Below are experts of layer 8 (counted from 0) of a mixture-of-experts language model. Rows are named router (the router's row for the expert), up (a neuron's input weights, with its number), down (a neuron's output weights, with its number) and show model dimensions 0-255. Each number is 128 + 24 x the weight over its row's rms, rounded and kept within 0 to 255.
Before each expert's rows: "mostly gets" lists some tokens that are sent to it at least half of the time; "comes before" lists some tokens at least twice as common just after its tokens as in all text. This comes from a sample of Wikipedia text that the model never trained on. Tokens count by the router's weight.

# expert 1
mostly gets: " real", " water", " mon", " human", " food", " natural"
comes before: "s", "ing", "ers", "ity", "ings", "ed"
router [126 160 163 154 109 112 139 142 111 184 117 136 115 122 172 121 118 146 115  98 188  60 140 135 122 119 154 107  91 132 129 115 159 156 114 126 123 130 167 166 105 112 107 144 146 145 141  88 136 125  95 163 125  79 156 115 110 100  99 124 118 107 109  90 101 132 111 134 116 146 129 112 168 147 107 142 141 136 116 137 160 114 136 143 186 129 135 153  86 125 155 117 176 140 125 148  71 114 124 148 146 107  89 136 112 122 108 119 104 129 109 142 120 186  95 131 148 143  99 140 164 105 122 140 152 124 116 121 136 164 153 121  92 149 107  96 125 143 133 139 119 141 124 134 154 120  93 138 148  90 169  96 125 126  65 124 122 128 148  69 131 137 168 119 178 112 110 118 155  93  92 119 136 102 138 157 119 114 115 113 123  75 116 142 107 111 150 133 156  94 117 164 120 114 122 157  94 168 109 158 117 113 112 132 118 135  91 161 137 130 117 112  98 115 121 128 118 144 154 132 128 197  88 150 118  97 126 170 123 118 121 115 130 126 121 126 161 139 151 115 143 121 128 114 117 164 147 108 110 128 171 138 127  70  81  97]
up0 [106 118 111  93 153 150 106 142  91 121 133 131 162 132 112 141 125 146 155 150 169 156 156 148 110  77 131 162 144 120 157 129 109  58 115 140  86  94 130 154 132  99 140 130 108  93 138 135 130 145 142  95  93 105 111 118 114 150 157 127 106  97 147 126 131 134 123 118 161 165 145 160 150 155 161 166 121 105 125 159  87  79 134 131  89  61 136 129 169 125 148 130 147 124 180 126 140 139 154 125 124 147 131 103 106 171 111 132 123 105  99 132 124  97 122 158 168 152 142 168 121 138 145 103 137  92 115  78 149 103 106 110 126 154 155  99  87 106 142 129 122 130 121 147 168 116 137 152 114 126 171 105 114 108  95 167 131 128 148 130 134 148 109 131 118 172 114 113 104 133 125 123 126 133 131 108 117 160 138 129 102 115 130 178 127 100 101  76  94 121 163 112 118 110 142 169 108  97 141 145 137 115 135 145 110 114 107  92 172 119 162 115  95 120  99  92 117 140 108 129 131 153  62  88 162 128 142 132 121 159 128 134 122 121 105 167  86 127 121 112 135 122 109 123 140  98 109  70 155 119 114 112 155 159 111 176]
down0 [129 109 163 104  94  95 107 130 140 155  79 115 108 117 120 142 181 190 109 122 122 118 114 122 152 104 129 151 115  76 141  90 106  33 114 143 126 135 126 128 149  67 129 114 102 162 124 121 120 153 135 128 119 108 118 165 113 108 138 138 157 125 132 134  89  84 133 139 137 159 121 144 163 178 124 153 156 118 160 156 105 126 151 139 158 155  96 140 171 119 130 118 151 133 129 180 138 127 135 103 110  87 110 113 118 150 122 121 122 143 149 101 130 100 116 158 139 139  95 128  94 159 140 126 168 119 141 153 137 119 139 142 142 114 131 163 160 133 121 156 137 114 134  83 101 119 125 100 130  95 129 174  83 114 120 129  91 116 150 157 125 103 148 136 112 111  97 107 119  94  89 142  75 124 115 105 123  63 132 115 122 118 121 160 180 101  94 121 138 149 158 145 109 138 139 140 124 122 114 146 161 131 173 110  94 152 151 127 109  85 121 167 131 178 132 126 127 149 149  73  90 109  93 100 107 139 140 144 136 147 132 125 122 117 106  88 102 126 115 109 113 141 142 116 155 124 130 100 150  88 128 109 133 107 109 132]

# expert 5
mostly gets: " r", " Coordinates", " Website", " Genus", " Phylum", " Animalia"
comes before: ":", "9", "′", "–", "aged", " United"
router [129 171  90 175 101 124 134 132 148 147  84 109 132  92 174 144 124 111 195 151 145 156  94 118 103 137 116 153  71 170 132 139 146 163 154 116  69 130 135 136 108 122 124 141 143 136 153 125 132 163 137 130  59 119 135 121 129 143  75 114 108 115 135 105  96 107 121 150 108 130 107 129 147 126 105 129  98 168 107 134 170 113 155 130 122 126  85 156 130 132 131 120 139 127 107 150 160 109 110 138 136 134 106 140 139 102 115 126  94 111 102 155 155 162 139 142 107 125 114 136 155 146 137  95  85 109 129 123  94 135 184 127 120 111 123 129 156 106 155 115 123 137 107 126 137 137 103 160 149 134 162 105 101  98  80 124 100 154 135 126  99 138 124 129 153 149 114 134 140 131 140  97 114 129 126 139  95 140  87  97 159  86 105 150 136 141 179 138 123  79 104 129  82  58 121 122 100 125 118 124 136 162 100 118 124 121 129 144 126 130 129 134  69 110 162 131 134 135 148 127 164 137 113 158  93 176 179 181  99 126 126 130 128 123 125  99 178  88 158 122 163 118 159 103 142 113 140 134 100 144 117 149 128 111  96 120]
up0 [108 155 109 113 132 157 117 148  88 131  81  96 129 127 130 118 127 180 152 131  95 132 121 133 139 111 128 138  79 102 120  91 130 141 124 125 126 155  93 100 119 141 105 115 113 147 143 144 124 143 148 118  91 124 137 102 125 148 137 144 124 107 122 182 135 156 150 153 123 128 132 142 153  83 129 162  89 151 118 145 103 119 133 103 105 140 143 138 137 130 125 117 130 143  91 160 123 185 129 157 107  98 136 154 126  96 159 126  80 162  87 115 130 127  82 126 132 133 108  91  93 139 109 113 130 140 138 123 128 171 122 121 128 143 102 116  95 143 147 131 118 140  86 125  94 173 124 102 163 193 115 109 142  95  84 131 104 127 123  68 117 147 102 122 141 111  91 149 149 132 142 123 138 129 125 169 131 157 112 129 147 148 117 136  83 157 164 140 138 111 177 140 118 144 115  84 127 148 167 184  81 135 138  77 119 131 125  97 144 136 163 105 101  96 136 144 135 164 166 134 128 112 130 137  81 131 169 155 106 128 128 131  99  95 147  52 160 158 120 126 116 145 102 155  98 118 142 108 116 149  93 142 109 157 134  77]
down0 [146  76 144 141 148 106 112 141 111 189 145 168 112 109 140 124  83 133 119 140  88 144 160 103 118 163 100  98 155 164 133  99 143  91  50  98 125 113  82 179 131 175 115 127 123 113 106 119 106 120 135 113  81 151 116 147 108 128 127 145 137 121 162 101 112  79  89 126 132 109 100 114 102 135 123 132 119 137 144 168 122 116 152 122 145 125 131 116 132 123 122 143 125 111 104 103 131 149 125 134 116 161 128 110 113 114 125  99 126 134 121 117 142 141 118  98 134 143 110 182 111 117 132  73 119 184 122 125 136 139  99 126 110 114 138 126 166 145 100 148 103 142 136 142 111 111 116 116 172 115 120  56 112  87 151 139 178 150 133 120 127 122 160 123 144 109 138 117 109 110 104 144 177 124  98 154  93 151 152 147 139 137 122 132 104 151 138 139 153 123 119 176 118 105 130 136 122 162  95 148 122  87 127 140 108 147 127 147 156 142  94 146 181 130 139 134 132 132 128 112 123 144 105  68 158  60  82 116 108 122 158 152 163 142 122 117 107 117  92 114 149 114 146 101 120 124 148 119 147 132 193 157 132 111  84 145]

# expert 0
mostly gets: " Championship", " tournament", " Cup", "weight", "finals", " matches"
comes before: " |", " in", " round", " season", " League", "–"
router [102 153 160 135 129  86 135 136 118 185  95 155 112  94 171 113 138 138 126 104 121 121 129 139 127 131 109 115 104 131  98 127 155 131 138 115 100 120 150 143 135 103  88 125 149 170 123 142 154  95  87 112 105 118 161  97 153  82 138 142 131 108 129 100 118  80 132 165 109 158 167 140 154 122 102 110 116 139 110 121 180 101 146 117 117 162 157 143 124 136 142 126 142 152 134 158 136  99 137 171 126 145  65 157 136 116 107 122 117 121 112 130 121 177 127 118 154 139 122  92 122 108 131 123  86 132 144 155 122 148 142 140 137 148  62 162 120  94 170 112 152  92 104 123 131 145 128  98 123 118 159 148 163  86  82 144  92 161 115 117 111  78 165  87 103  70  93 100 137 130 137 104 100 125 131 151 137  87 132 141  99 122 141 131  78 118 187 131 180 107 127 176  76 107 113 153  97 124 118 130 107 119  79 122 135 133 101 114 119 132 124  87 115  98  98  89 147 147 143 157 133 131 110 127 142 122 158 145 142 121  98 147 163 130 112 111 123 107 146 105 117 132 150 121 121 109 104 159 115 134 155 145 127  96 117 120]
up0 [ 98 128  82 134 118 136 100 143 102 132 147 161 137 105 193  86  97 101 114 134 134 114 157 102 105 133 112 107 119 104 164 168 123 131  95 152 155 128  80 149 122 103 135 166 137 107 167 105 125 152 134 122 160 102 143 119 120 135 154 143  69 105 142 106 145 129 128 124 138 120 144 120 129 118 152  97 114 100 174 122 143 123 135 123 104 121 145 108 131 170 175 128 109 145 118 157 127 160 145  72 120 121 169 175 121 119 156 146 137 142 125 137 113 176 134 172 152 124 125 105 141 127 150 116 128 113  95 120 145 160 144 117 113  89 120  88  95 158 170 118 116  99 101 138 134 103 128 134 146  81 178 119  97 132 112  77 133 139 135 148 113 131  88 177 121 132 132 106 128 159 146 105 118 137 149 183 109 158 120 105 141 166  92 144 174 115 121 141 133 118 109  96 110 154 131 127 115 135 115 154  91 140  82  91 150  92 134 109  90 143 112 132 124 125 129 139 135 148 113 139  93 140 157 125 138 164  97 111 106 128 100 114 133 130 137 126 146 161 183 114 152 108 189 136  97  73 116 160 118 126 145  96 117 105 142  89]
down0 [144  95  95 110 111 112 128 131 132  97 173 139 122 138 149 128  60  97 167 118 176 130 145  91 132 119 155 110 141 132 103 100 150 153  95 123  51  96 103 132 114 155 122 128 134  96 114 115 123 134 109 125 168 167 143 100 141 178 127 146 151 134 151 110 177 129 157 138 140 125 109 154 141 131 166 131 129 103 137  92 111 140 148 117 105 114 121  70 106 122 133  90 134 145  75 108 138 144 154 133 131 121 126 141 106  99 149 161 149 171 143 126 104 144 174 132 178 131 134 112 179 121 105 137 144 140 152 177  94 137 160 134 123 112 134 137  81  96 148 153 138 131 130 127 134 119 133 128 113  97 153 130 143 136 121  78 123  97 132 126 129 112 141 110 151 138 144 161 124 118 127 175 106 152  81 153  97 144 137 133 141 125 114 116 131 118 151 128 144  91 124 111 106 148 126  97 127 127 142 169 141 176 120 126  96 118 117 106 142 162 117 151  95  88 102 127 147 125 122 131 160 117 164 154 131 140  91 110 134 156 135 139  93 122 153 121 137  94 181  65 106 120  65 103 155 127 135 121  90 143 104 150 156 149  89 126]

# expert 7
mostly gets: " his", " its", " their", " her", " His", " whose"
comes before: " ", " own", " first", " father", " Total", " Died"
router [144 176 126 158  95 133 142 112 134 160 102 120 114  82 153 121 117 117 139 115 122 125 143 154 131 137 126  86  91 176 111 145 124 150 136 117 120 104 178 185 131 149 104  99 120 149  89 154 136  78 106  90  90 119 123 146 124  88 102 113 108 165 144  97 138 136  98 179 148 150 116 116 143 158 147 137 111 128 135 110 125  84 133 121 129 109 129  97  96 134 126 132 165 139 105 144 141  71 103 144 128 129  96 161 174  65  95 104 130 135 133  67  89 173 121 121 120 129 122 123 148 147 152 120  98 104 146 118  81 189 146 125 139 134 148 116 144 115 128 129 177 146 123 141 155 132 135 154 138 129 117 107 112 102 117 130 124 129 137 126  95  85 134 122 162 128 102 153 168  74 102  80 185 123 126 156 129 132 102  88  82  98 114 121 120 112 156 105 126 142 136 151 103 137 116 132  94 130 127 140 110 120 129  90 139 114  96 143 125 116 152  91  99 109 123  91 100 146 145 136 130 161  99 112 121 147  99 154 135 169 111 117 153  70 131 147 116 136 125 114 148 130 143 110 121  93 173 163 116 140 128 125 142 131 113 126]
up0 [117 132  90  85 108  93  90 118 133 172  99 164 149 137 106 153 126  95 112 103 148 153  71 125 148 134 195 139 150 175 145 162 116 131 165 136 174 137  97  90 101 116 116 107  87 154 134 117 159 126  88 122 130 148 104 127  96 144 127 127 122 107 131  96 118 124 145 119 121 115 146 122 112 166 122 129 147 135  94 138 132  76 143 133 116 175  89 157 144 112 109 146 152 136 115 118 154 189 101 124 130 104  93 129 134 142  87 135 165 108 135 104 102 125  85  88 115 122 140 114 127 150 166 158 114 118 114 152 145 129 138 110 123 147 138 149 158 117  95 171 162 150 125 100 163 114  72 181 146 134 114 105  95 117  81 132 130 104 112 144 109 120 123 158 139 146 139 172 157 105 126 152 140 111 140 112 129 105 123 145 113 137 112 125 126 132 133 111 118 115 108 176 143 146 150 138 127 123 161 150 120  68 101 116 109 144 146 138 136 127 108  93 109 141 109  56 147 128 136  97 144 106 134 124  99  99 119 162  80 132 121 114 127 149 120 147 130  95 135 133 152  68 148 145 115 134 130 113 135 112 126 105 129  89 170 164]
down0 [191  94 133 178 119 114 111 158 148 108 121 159 138 111 100 129 128 139 118  82 144 118 135 156 141  93 110 102 114 112 129 133 137 107 146 152 121  94 160 137 133 125 125 108 121 125 140 155  96 158 139 143  84 166 147 109 166 130 139 147  99 117 125 152 130 107 142 140 134 134 138 129  63  58 113 154 145 163 125 111 153 127  87 162 126 106  96 142 105 115 151 190 118 142 104 144 168 118 109 127 149 127 101 151 144 163  77 169 140 128 153  97 113 122  85 103 126  91 119 114 141  75 130 122 109 130 137 145  96 122 149 119 132 140 137 105 134 118 105 137 104 107 118 135 127 144 132 143 112 157 146  96 147 119 171 102 162  82 161 163 208 152 165 118 124 128 137 128 110 135 105 138 101 137 143 153 141 102 119 109 139 116 110 135 137 144  78 152 127 127 116 107 147 133 124 124 109 132 113 143  97 125 106 107 135 104 165  96 156 168 151 157 152 137  93 128 109 115 103 128 116 129 127  91  58 105 151 138 159 136 144 124  98 136 125 135 129 148 168  82 145 113  98 168 134 158 134 124 153 111 150 161 114 170 171 112]